Weights of a small mixture-of-experts language model, trained from scratch on English Wikipedia: 5085 steps.
Below are experts of layer 3 (counted from 0) of a mixture-of-experts language model. Rows are named router (the router's row for the expert), gate (a neuron's input weights, with its number), up (a neuron's input weights, with its number) and show model dimensions 0-191. Each number is 128 + 24 x the weight over its row's rms, rounded and kept within 0 to 255. Numbers have three digits each.
After each expert's rows: a language model's description of what the expert responds to; "mostly gets" lists some tokens that are sent to it at least half of the time. This comes from a sample of Wikipedia text that the model never trained on.

# expert 49
router:101102104153151104106149152104157151100145106104153156152155114154149156100155099140103148153154102100104167107150153152152156099152152101143150104151105156147154147104106104104106154107153154105102107103153109151150140151105103151153148147150145152107150105153152102151104153102102106110152148155153154149149105157144148107155155150155155152156154103100099101114104101104104148105154156145099103151145151105104149097098106102105101148103106106107157154162152153154149106159106106150106155142152107145150155153153153105153102104150102156151134106155100116142103149100103107103
gate0:158143075087104111149135110092115135094148145140150120110094120151095109120141135120114131110159146097107119134128127124120129097091091135120119105116142107098137108164177151132093137083071083117144116099102157108159109105161155162133073097115180140150082109159144143101079142128106151121126155150133145087146127167074141114081135143161088169128137167151133133132121093142154117115143122109112125112079116115152146124111102131134152119145110128155130108148134138124064130160130111142097169112102127118171097095135122138163139126130105120139137126142107117144127145153081147142
up0:112136134103122163115156165133160149132149157131125140118109094123119153085162141116130099136159132138121134091120067102169105100131161089108113122132128101147119127102173111123133125103152106119129118125114100092117146152136158098098133130091143141121148158102158171106103112138129183135139103162123123126155140149114100140138126110092161144126145143141138104114148174099157094118110138162100119155091121120108146150074156117145139119086069117120135161142156127117162140118124100111123131163135101130150171122124095077135142126156131063099092074100165097150145101105166124137
Description: Noun suffixes, title words. Noun suffix pieces and time or title words, such as -ity, -ations, -ts, season, year, Prix, plus by in Created by.
mostly gets: "ity", "year", "season ", "year ", "ations", "Order "

# expert 13
router:106102103157145109106138148101150138102147109103153149164144075151144151106150110148104143138145089114102187096142148144149143102142149108201146116145109156132143152114091115102110151112145149109098110109146131146147132151106104153144150142124157143114151109144154103150113146112110118083149140150150156146150109140140233107147144145150147140153154104107105108100105107103101145109149151153102111146134154109113147102099113118104104138098113111110145147141137151123150108163116113144106149101150110139150154145162149112148105109150104154143196107150104096158110142110108096114
gate0:132136138143127129180106134118160148078155135124104073093157084140154091149089158117142154124108151072126112189152114089122095119125141099137166143157154133155118110132118158127112119127100166107131084116110090161154126159140108117121165119151149111114146149111120164156156144121105122192117128142091082098093107101159125097146140176128152086139136157134135129132119125090132133120118138090145104130131107152151091126127104099115124116127147099122111128108125136143097146153101151156141150137156095101109135139176130141080096128133132160150094158158126105132160112150139091132
up0:136120111158188116109144130126119116134094137159135106110115146137126110126145117139105145181139143107106117122111127109134152154130142170120148089106130094135149164127117092148162128134104114112148109120155167117114146136136144128164108116142137109086101096141111135159104115146104127148064115170130098190105174160085127104158111146148149099145182078130118172144155114111108108085130123171147147127113127089155163152139161086078141115133109140142118101129152103110134109128132124099117130162129134151141096130066080157086127135120122131134140138124117140113139110153173171167
Description: Mid-word syllable pieces. Short lowercase pieces inside rare or foreign words, often taxon and place names, plus whole short nouns like cat.
mostly gets: "ash", "cell", "ett", "cat", "ast", "ant"

# expert 11
router:104102104156141105107148154102155146099151097100151158151153111156148157103157102142102149151150099106105167106155154155154151100149152103128156106151104156147149150101104104102099153110153149101105104100154113153154144147106104154151155146140155149100154106148155107154098148106104108120154149151153153152160105156150153103155154150156153150154148099104100100109104106104102146105152155151104102152146150105104151106100102099104101151104103104100151150156152148158150104153105104152099153138153105142151155150149151104155103105150103155147138102152102123144103150106107104102
gate1:125092077137071114102118116163126127169133147134130092092133133095090158148140139137101162105140102106162116112104115165089086115165138094125134147111154123139134154142147131129118139111153156142148121150116158098139132142164117138144120158110202124175103162124135105123135158098119104110140081160110111100169131160134146139159092137108116094151138122120164107120113138135137094131121125107104175121079095117142149069130086095153092106130118150111110136162113130107161109114132112092147129116092106107136109119110190129122118086126142138113143079142111125154117127117116167111
up1:142094141166085100139140123108139128142072152139124121121082148097177123139087139185107098115130124128134147113110156144149152110138120127158082126146163121152129126101119135125087151071143102152113120103121128155159151188134145156154134121141110129101083149098121141104101118104090138134170130119121138127125110129130127153163138114113132124134086104181125125134129169145173140146121126131113106123092152116132129126149089128164132106129103157163104180134085089131124092125107183163143118110159084116141081091098127109125149108126115157111133094149145140125100130182125118099
Description: Word starts in headings. First pieces of words opening list items, headings or lines, often technical or music topics, such as Pl-antUML, Vide-o, Post-al.
mostly gets: "gr", "Electr", "Pl", "vol", "playing ", "differ"

# expert 14
router:105101103154146104111150157104152151098147107103148153153151110152152160104152101142101147148157099104104170111147154152154151101153150106134151108151103154145154158100099108102105154106155150104099106105152113149152140151103103155155153148123150151106152103148151104154102150104101104113152151153153150152154107159146139102154147150152150154157154101102102100110106110103098148097152153150099102153147156101101150102101105100103104151102098100103152154157152153152147101152106104147101153136149106142151157150155152102155102105152103155152140105154104122140103151106100099103
gate0:148178141152131154161132174127129137123129074137127098148129145111124164137103059095131125109134154122141161130151170123156125116116114118119168125097139116149116110126092096130151112092111160121069124116107154117152136192171132129093142108158118124101121142088146128156132152134146142171128169141165132099115095170120141130139117100098126097154126149150126089165134153128134135075111106129129167082113179079166184115112137138126135132108153144118175150130124171105094106098141128169111127124141116125110113134098113095133139126110122127173141138114141146112139113152151125161
up0:153121131084128132110118142135160115112077133120152083129146165124111070131103137134118106133110147113135124103142133082094125163128119132134095132135110116116140130103114113147122162119114147136076093105164117139148136113122108077107124164129131157166134131120144159101102139132155117134104118138131094151132071179109148124171158145080095153111168118132132094113152097111136126086106117153148153137105138159185159120121157158111124155121158149117161150150166110109153079144149088168120122070122134136127122134122079103108090170092106124142145154139146113131104106138164093141
Description: Mid-word stems. Word stems completed by a following suffix in prose, such as medi-ev-al, politic-s, govern-or, environ-mental, invas-ion.
mostly gets: "177", "however", "liber", "restor", "soci", "iev"

# expert 34
router:099105104156153106106149152109156152099145105101155153151155119153153153102157105141108151152153094104105162106154151148149151100151153108138150103148101155150150152105105109099101154108153153104101106103158117151151143147105103156153153151139151152108151107154151102151103151104104104114151152154155152153152103153146141100154151154157151150157154103098106099119107105105100146102151154150103103156145150100105153098099105100105105154100104100105156152156148154158151107154103106156103156142153106143154152152151155101153103108158096152149137106152101124140104152106105103100
gate0:173136103126132106195135146155163115159154141119154106137133075094135130111136114143092135137102093130070073139124115160104156146153132134110128166159099162123148138136080110144147128151135102164085122151132141132154150127120145093108116094061141141133128091126107131145152154086110120149125110109125133100106184109171145143143145121134115142144165144126117114147125126154108108138105154146130101107165111160127157134117172098130135120131149175095122132100142137119150080135109116131117144098154129077161131132126133167157108162094167139146097117158095150161136139107119166136
up0:104126102128153150126118119082133111118089138149113122111121126125095092138151100150138134113100174117112107130151097118138151107088100140078136093127136152120123138129151158119093107090120116130143126119104115111155135151144134121088093068145145126098110141162158106131161124078144127129176098141105130144139110105134117112155110115137107106117125121064108141123174126092082163183123156153111157125111127163148210145154126112123132130141148159157143082109091124150149091135138141110137109123131112126071143143131119098122124132110153155083175118159122142119101139131118188135
Description: Table cells, dates, death. Table pipes in election and match results, month names like May and June, ages, and event verbs such as died, fall, shot.
mostly gets: "May ", "died ", "went ", "life ", "life", "Date "

# expert 48
router:100103103155143104106148154104148155103151105101151154150157117158152154104156106147107147152154098105109167106154150150150151102149149103138150105147099153150150152103104111103101156107152156099100102101155111153151145154105101156153153148137149150110152106152153104155103152108099105113152146156157153151154105154144144106153151150156149148154152103102103104114103105103104150101154154147103101152147157102104151102101107102106102154105105104103157154159153156145151105156103103153104153142152103145150151151153155104154102103151101156150137104152102118141103154103101102104
gate1:142118148146149084142097118148149105143139153096086134133135101144150090087138110122119172125125159149081103124170090169177129103167113160112118107080114100154097144124137171112130100130106118079105168118092136150150151155154122136151125142150140099145118164120075099115132160115133118138113122103147126142130086102087114141110148125106154142141126146122104121095141084131108125146146070092105128124163129126129092156141108158141132088076150114156121131173146104130075090139132154125126103117124096137160128132094111121181109159117131120115098131118100124144138141098126129165
up1:089133130114109121134091127173113167114165146069116139099125136139129156104117156167118127124112121115154112081127149147137118142121137112115136127093097116110168137113155137127139120096138136147153104130171170084137075120091148092121129084115161098125115138123139095158084119121120133140114152182129154112136147127123099149142129141137146147131163145173143160103110141106124096174156063134168122148162152131170067103105118118139112141156108090124101117168139153124147162118165177137140145122122142148091144148157143118150123124105163149151117148110142172144119097144111125163
Description: Table cells and name pieces. Words opening table cells, such as Majority and Paris, short syllables inside foreign names like Pungm-ul, and prepositions in or at.
mostly gets: "h ", "ul ", "TV ", "un ", "ong ", "in"

# expert 2
router:106104100154146104106149154101152149103150102104153156156157113157149153103149101144103152151153104104105164105154149153155149101151151105145153109150105154152152152105107106101106160104153149102102109102153113155149144144109101156156152142140150150104149106154154099151105154101104103114158150152153152157153103149150153104151148154160149151155152100104105105109104107098105151105155154146101104154148152104106156098101108100105100153103101104102152148155148155151151105156101103152105152141153104146149154153147153103149106106152102154150140100157103116139100153106100104101
gate0:138132096147118139143176109166133128152141162120096138117126081132147152123143148103089138125101066138168163145122131159102094116127122162134130163119127105175162107146114129121109126099125146147095180117130123125122143147143134150137103134138128118139122135096118137137122142111161162111112109148107165085147149196142136147155132106132109148115170148139171103161104094113158116138119128088122160140071128131172070137122155083158131140105146126103125160114065127154150114166158115151097152164128146160117163148081117115113095140100082117164130111145117144145112116119135134114
up0:123146141147115167130155129139172107149165134104119127119129115085126195127107152133100119124162127140136137108146176105130104135141135127149116063159170152101091136133118125163090135108112171102102117063187109152122150112139130106131124132148079116115116093176117145128096129138147069137138106127108155128157140145145136129134115157117120107128132113141160132136195090134138164148143113112154148140112149158133126151099153131138116145147096109133094107151114119142137136128107125117149138124097140144145110105184067167151139132146119120125101062112138125173144120164145100128
Description: Conjunctions and hyphens. Coordinating words and joining marks between items, mostly and, or, but, plus hyphens, dashes and slashes inside compounds like re-elected, fifty-two.
mostly gets: "and ", "based ", "-", "part ", "can ", "& "

# expert 61
router:101102104152148105105145150100154147101147104102152152151151106154153157099154105141105150147151102101104165108150154152151155102152150104139154105146104152152151153102104109100104150108153148099100103103155119150154146150105100154151157145149146153103149106152155102152106153106105104113149151154156158149151105147149149102156151152150156153151154103103102106111103106102103149102151156148104106152153155101105155101101106101106101156102103102103156150159154154152148102156101105153103152142154103147154155151145153102155107106153101152150132103156100115137108152106103101105
gate1:066086126094085110124133121098126125129129121114111144092052135149132143139083135130145147136133101135061135097150141073096156103151123142121135143122142139122125118107119136142150151114151142114156121134144103167119174124142092157135115130154139106153068145160122152136085128122120129116173140088158139150119120129119092122138157153131130127115157164105118130100136084133169109150086091127138118156084155154148121129136163138120151113161133141125095129122132159093148149125137112106060140110129122090140129121112065126144097134080094140118099093108135115138160104109142131149
up1:126099153156136108098137128131116145123163160115146122141099148119081174124118122118159141134130138107138123170123128116127177123107105147128083144177101131116112098169124102104088150153136150114138123210103163112155113075141106142163126151109152155104160151155109148116129122107106122155094109127143111084144143110163088160093106192137142125116097112128109141148122114127121157112100169101140114133062101136113130108109085150102180179123097135098091159139152114114117103131106127130141113124147142125113113120103144146155091124151133142113082150127123115103162115114125151116
Description: Sentence-ending periods. Full stops, closing brackets and colons ending sentences or list items, plus pieces like able in Constable, be able.
mostly gets: "able ", "eas", "short", "appoint", "be", "member "

# expert 10
router:100101105153148105107147154103151146100146102100151152152156114152148157102152102142106146154152102103105164103154146153153149098153151105136153106152102155146154150100107113109104155105154150099099106101154116154154145147101102155152147153138154150103152107151154108154103151106101103120154150151152154151154105156147144104154150154156151153156152103105104102110103103101099149097150154147104103154151159107104152101101105104104101150104102108107154152158152152158153103158105102154101152140153109150152152152155152104156101106156102153151141104156103117137106153105101105106
gate0:123140154097106102074135091132105132110096120127105163125132099108119143100091136115113142129108146124153165093107124136119130109144147131126126135153138131151097158099108182106122153132158130145151124173152100100149108153145126123143137118140095150154127096125156146141160133119185129139131147166124159116132156120145140166123110162116131123150153142140167156111107128158137036148119155163145118128155156097120154118156130145092111120096145112126095102161133108105128117120112091061122136172148075119130163150129138169092136108128128133161123087101130112116089118150063147155
up0:125161116140203133137115136148105190125190121133150107168136137182114157114111134101110107137151141114083151121095145132121102164144115112143136125086143118182128145137102163116171096103130109111105145085104111158146076123106118116132121146141159122146113114112102120161161152136096130108126109124119084114130169167116141091128139146144095158139155133115143112092123124120160157125131093108142086119098147135156115148136133109100130122150108144123097135143159098127099127102145133092126182105143134125160124101080186147138124175084123116135104134094161123137137130153113121145
Description: Institution words, of. Nouns and word pieces for organizations and leagues (institu-, College, Union, -ers) and of following them, often in sports career articles.
mostly gets: "there ", "College ", "There ", "ings", "common ", "ments "

# expert 32
router:100102097154149103110149153099152150102153108102151153153154107154151152100154103150100147153153096104105166104151154159147151099153149104139152103153105155150153152108104107103104154109152150102102104100150115153154144148104098154152153149148152149105149109152156099154109150109103102114150148154152151151157104155142144106149150152154150150152146103103101103116105105104102145099151153148101103150146152102103154101103107098103102151102105100100152153155151155146150101160106108150103157141154106146154153152154151100153103109156104153150159106154103121136102150110101105105
gate0:154142112124107116140106166121124116118103156137160131116098122157102107090129189095164115126118108098131172123131157140123133095106126182111145132177135118193122108114109085150148156130145088084107208124125128150111079111121145133156070108122114124085140156121106081146161115113097139131145105118140105119138101107149140145118112134138140099170122119127143134121131099174106134141096129105118138086125134098157120145145114097129114126110097130137115104146135112116083169099114134139122170120132109098119153138165116169128141134148121115147118140162106122155068139176126154095
up0:092144110176117111110136134108125134152136151102123129140142132119128146139113165118111154114093143117110140149077102100156197100112126077154126145150152155073135113135118115130147095112146103135114122143150125157148176125072119141112144121133107121081144124132071154097136142156094124094067116172118134091081140116131137153117129095136100138128092137127089136136126132157151116145181121125120124138104121142114136094117081150131118130121122133109153169158115131154152145092159148136131104144121161156079142123094149063150129157141100095114129139169095138163100149118113113141
Description: Mid-name letter pieces. Single letters and short fragments inside proper names, often surnames and place names in sports tables (Ar-l-ington, Montg-om-ery), and and.
mostly gets: "l", "ph", "ier", "p", "transi", "more"

# expert 20
router:102104102156149103106149150105153147101151101102148154155151106153153156101152106146103152153153101105104164108150154154154153104147150106129152103153102153145152154107104103101104160111151151101103109103152112153149143148102101156155155150141149156104148107152151103157109154101102111118152152152155150155152107153147150101155150154153149144155154103106103104118107104107101148101152156152102106151148152104106152099103105097106101153102101100106151148162153155156149103155102102153100154145154107143147150151153150102156100106154100157144133104153098124142106157101103104103
gate0:131147153141141127120102131157103118169169120122143133111149162129123118141094158087090189133109101101145098115154151150141121143106128166135130098133143179157140166094132097136071151124131137095116137131134128106148100154151136124111111130143138086133136133105131144119107119139103169100176099127100114132142118150116125139133134116158103176112082128128104170106150109141136126131122129064143130128096118081180120107119117115111151089097190096120102113179125155111164116102095124139107105144126157114145109165117110117163086144131121128145158100133124117194135095153150144103
up0:118115098108146126120143132151111110114151120124124130152166119156162129142130149110157141106145134134101128089149146135107149170138120131136124106113136150138134110143146144145157128153120099150121144132124138173148117058161182134128045130151137144165107113125140133172127100159094133116139158103086138154160153090104139083106187160156123133090133101120121161154128153106104115109115142106116129085113174101093091167124140142126147127166100128127167112128093152130131108099152148137147107139101098110131156186171101138169152115116157107149105148164106123136125092116168129112
Description: Digits, chemistry, math pieces. Single digits and letter pieces inside chemical names, LaTeX formulas and numeric codes, such as t in octahydro, plus line-start table pipes.
mostly gets: "not ", "inv", "influ", "tural ", "special ", "General "

# expert 3
router:101098101156142103110152150099156150098148102102152154153154112154150155100153103147105152152150102107107167110153154150149156100148151106138154108145099155149150154100103106103105152105152152103103106102150122150152145148102103152152151146128153150107153110155151102149104153108103102112154147155155152158155099155151139101151147156157150151153153105104104102112105106105099147098152154151103109154148154103110155099101106104106104156107101102101152149159151155149156099158104105154103150139151104144147153150150155101154104103156097156149133106156098109146108154107105104103
gate1:098134166132132125119147154087177146117137127132110091102122170146114104126126108110152096163138136114124111108130143127137195166102124124126113108151146113090170159111137154118118114111139139066098148164146121105139144099134160131114128109112140127087079091098082129098088121145160139101108088119125172146130117133190144131149130116096169133140134130096114142099120139111117169111112101115132159148118147125132171114116175170087157104166088118138099109090131123115093154132105093110140139135094100165130118108106132103127177142149122146117106166130104138100089120122110116148
up1:060139118113133143117157076150094107164153116109171156084124140136149167145117131147153134104167101147127123160110112175133117136134149121122126125147112131099144140139123121172122129148112122124154144118154150146114088156100136122115123120131147213135121155155155106140143121091158173114128150166130132134113143144108110104092094080164130120112137092157144111146113127111134119102084091143087133120123118137107190102172084102162132135178176127138135166165101128108121166149129115134140142109120166122126121100100162101138121130106126112120111097131116123114152135160133107081
Description: Proper-name word pieces. Capital-letter and final pieces of personal and place names and codes, in lists and tables, e.g. -sky District, SS, Kaftan.
mostly gets: "sky ", "ou ", "MI", "berg ", "Re", "H"

# expert 54
router:105102104151145105107154154106156148103151101107154156155158116155148152098156102144101152149150100097103169108153155148152150100150149103138150104151103156150154154101102108102103158105150153108100108098151115154153143149103104155157153150142151147109153107153150102154110152105098098118152150152154153156153107151148151104156150154155150152158150103107106099118108109102103145100153152153103106154149157104103151100099107101108099150103105106103150150157146156152151104159106105151104155139151105137154152154156151104149103106150102156151137103157102123133101153106103100105
gate0:092131132120140134185119134159133110144141082133121129110111129125130131145102143135128123078161133110154101104109133103172139108097169137125137153124137116192046135122156113169127139107129155152132123072131103157171087120110113146093106134111127101145108103095168148133129165112143124140090133122156158098143135121061161160112139122149101079144168088120105134138140136093142145132126129128072131165132118138094135170135101123148172114142156115082109098143124078141119116095151089114118160119131111121116135142106143105130140150095106129119117111149143109107136143131092099131
up0:150125105121164167126100122125109153139179114138151157147124159127168109138107113124116137119088095111138094156117147120069150129144187092127151101143075141077155089131135112097133118093133151144140129109124154101077094159103145119101141180123153119159105079125130098128161133153129172122113110130098107122150130137099126150104122105155131096154111140125157141129128127142121114155159131166084147123107119124142125125113152110114145075097129111112115124098171154159142116130098146137099101135181101106186136151121108158101130171128151152109177136128158114153101147132129120116
Description: Word-piece fragments in names. Short mid-word fragments inside names and headings, such as ia, ra, Tra, ta, forms, Semi, often after list dashes or line breaks.
mostly gets: "sq ", "are", "ia", "occ", "ra", "Singles "

# expert 58
router:104100103154146101104150153106154148104151100098152154158153112149153155103151103141104155150155099110105171111153148153151156102151151102136155104152104155153158152105105113100101158107154154103102104106156121155149146147104102151153153146134149151106155101149155103152106153104102106111150146153150151152154106151148150103151152151156152149152150104105104102111104105099101146100152155150103099151146153106110155098101107101105106153103105103096151154160150155151149107156108105154100154139150105146153150153152152104154104105154102152150134099158102119141101154110099107107
gate0:128165113150094168124118132149137158139144134156152129116143137157123127142115121049106090095180159093139146133205102107139132142133148130152142135151135102163108145159118178104087162136168086143104064133116115091123100123123152128178151113132164102113137134117129106104115127108136163153120082133152146134104114137123118101112143142122130145116116097109161135133141154129098132127129147143123138126101095162102139142132103130115127150145118139149124120150157156179129127181134117133125146122102109064132092100148091092087146123163114107131148118110117145137093139100134144186
up0:119155122117106116136135126124164113167187118127105132147072140141109133122124132137126141152141163130095148127116142161070164125130089113138122120161123114125162079120103073143162134163083137133167140103131171141169131155133136124101115130170108116129113097184117098080157156160119138138115108127141145136123065114126134120143100129155125089144068113148100128122145056115135136128127141145125147119106140120104125095135119155155176176149126168136121154099097094155136129151088152148085116126126112154132122124126133130183138111175118126118106134129145138090120109155149118135
Description: Nouns and pronouns after determiners. Common nouns after the or a, such as father, death, name, actress, plus pronouns he or she and example after For.
mostly gets: "change ", "father ", "death ", "just ", "woman ", "According "